Below are experts of layer 6 (counted from 0) of a mixture-of-experts language model. Rows are named router (the router's row for the expert) and show model dimensions 0-127. Each number is 50 + 10 x the weight over its row's rms, rounded and kept within 0 to 99.
After each expert's rows: "mostly gets" lists some tokens that are sent to it at least half of the time. This comes from a sample of Wikipedia text that the model never trained on.

# expert 7
router:77 60 57 45 55 60 39 55 37 51 46 54 60 39 51 69 42 37 50 49 43 50 61 38 43 59 48 40 54 48 40 65 55 62 48 66 62 62 37 74 47 53 52 39 45 44 64 46 48 30 56 58 50 61 38 61 41 47 27 58 37 45 62 27 41 41 50 48 60 41 50 52 41 56 60 66 62 55 24 77 41 54 28 33 46 61 58 65 56 27 52 37 39 63 58 52 47 48 59 32 55 56 44 33 42 48 46 52 29 39 38 60 49 59 48 46 38 41 58 51 40 54 53 49 48 58 45 31
mostly gets: "been ", "have ", "they ", "has ", "He ", "would "

# expert 6
router:58 55 65 50 55 79 43 39 60 40 36 53 54 61 46 64 40 57 40 52 50 59 67 47 50 59 51 58 47 67 44 52 45 50 64 65 74 67 43 46 50 68 54 64 53 61 45 42 47 34 57 66 51 69 32 43 46 56 57 54 33 50 56 50 38 53 44 27 57 36 45 59 42 35 74 66 82 55 30 48 50 56 39 52 67 45 54 58 40 46 61 57 38 44 42 53 47 28 41 25 40 54 66 43 42 46 53 51 41 49 55 50 23 58 49 48 43 37 55 60 42 32 57 33 49 50 40 27
mostly gets: "League ", "World ", "ov ", "York ", "ley ", "School "

# expert 3
router:49 72 47 70 56 53 44 52 55 50 55 63 59 43 53 68 44 39 35 56 51 61 43 56 37 60 32 50 44 45 35 60 56 56 63 57 48 51 63 54 55 62 51 40 64 65 70 54 41 48 43 50 33 45 36 47 49 56 62 48 35 40 43 45 42 52 47 57 41 43 68 56 48 46 48 58 58 60 51 44 46 52 33 40 37 52 45 46 42 34 56 42 43 47 78 32 54 58 47 42 53 38 51 28 50 53 56 52 48 50 40 50 72 30 55 33 57 50 50 54 43 45 27 35 58 56 40 52
mostly gets: "201", "200", "202", "199", "198", "197"

# expert 2
router:53 41 59 54 49 59 57 29 50 37 41 57 64 60 36 67 37 53 50 52 59 29 62 48 39 34 47 61 39 66 46 39 58 51 52 52 70 62 43 58 54 47 26 46 43 40 61 46 42 50 37 34 67 50 63 61 35 55 45 51 63 40 51 42 49 42 48 42 44 42 48 51 54 62 62 53 48 81 53 62 68 53 47 43 64 45 58 62 53 46 48 40 47 54 65 37 50 53 51 52 56 66 54 81 45 60 57 56 56 55 55 40 64 38 50 51 56 54 55 38 48 65 44 43 29 49 29 49
mostly gets: "the ", "The ", "their ", "of ", "his ", "In "

# expert 5
router:57 53 61 54 50 56 58 61 64 42 41 63 51 54 40 54 58 52 46 51 53 36 48 50 56 60 55 52 67 55 59 56 62 63 76 50 56 69 42 47 61 56 49 42 56 40 46 43 37 41 55 59 60 52 29 39 49 48 33 44 47 55 56 50 43 37 38 33 57 40 57 57 66 39 51 55 41 61 73 51 51 42 28 45 53 34 41 50 51 46 59 65 64 54 62 51 41 44 42 49 37 52 54 69 55 55 69 45 44 20 55 47 59 34 42 52 53 41 54 49 34 44 39 54 38 39 46 32
mostly gets: "== ", "States ", "US ", "United ", "States", "government "

# expert 0
router:50 40 67 56 56 70 39 46 39 45 39 57 36 60 55 67 58 36 53 63 70 57 38 25 58 47 49 46 38 54 37 38 56 56 53 49 58 51 60 64 52 52 46 62 39 65 55 32 49 46 40 55 65 43 57 35 49 54 40 44 51 46 50 37 33 58 69 58 46 44 62 53 48 52 50 55 45 59 55 58 39 45 54 33 42 51 47 38 47 45 74 51 58 60 46 50 54 55 50 63 48 55 53 39 41 58 41 34 44 46 68 55 44 52 45 42 38 38 40 33 34 58 61 52 27 56 49 49
mostly gets: "\n  ", "C ", "15 ", "10 ", "14 ", "000 "

# expert 4
router:56 44 47 39 56 50 35 58 50 37 48 64 49 52 45 50 72 27 55 58 80 44 38 45 45 37 40 37 67 59 48 46 57 38 59 76 55 56 48 48 49 48 59 42 48 44 68 39 62 39 51 53 65 69 45 48 52 19 60 55 42 46 55 50 45 57 58 30 37 51 40 39 51 36 46 46 53 39 44 51 56 69 51 44 47 51 56 58 48 49 50 40 43 64 38 58 49 58 21 40 62 60 66 43 56 47 51 61 35 26 38 52 37 48 50 44 63 53 44 52 47 57 65 52 56 50 35 56
mostly gets: "\"", "'", "l", "é", "John ", "de "

# expert 1
router:56 52 50 37 50 52 56 39 56 42 44 51 53 47 59 45 34 48 56 62 36 47 68 38 57 57 50 67 52 52 36 50 46 52 33 53 51 58 43 61 43 47 57 55 44 36 57 50 44 42 65 51 68 60 51 41 52 41 66 56 28 46 73 48 48 48 50 53 52 39 40 35 59 57 44 56 55 55 48 73 61 55 45 39 54 57 50 41 62 47 77 56 46 57 49 44 46 45 47 39 66 71 49 60 44 51 44 39 56 62 47 53 47 55 68 52 50 51 53 42 55 39 68 26 43 51 49 36
mostly gets: "ent", "est", "es", "tion", "ts", "ess"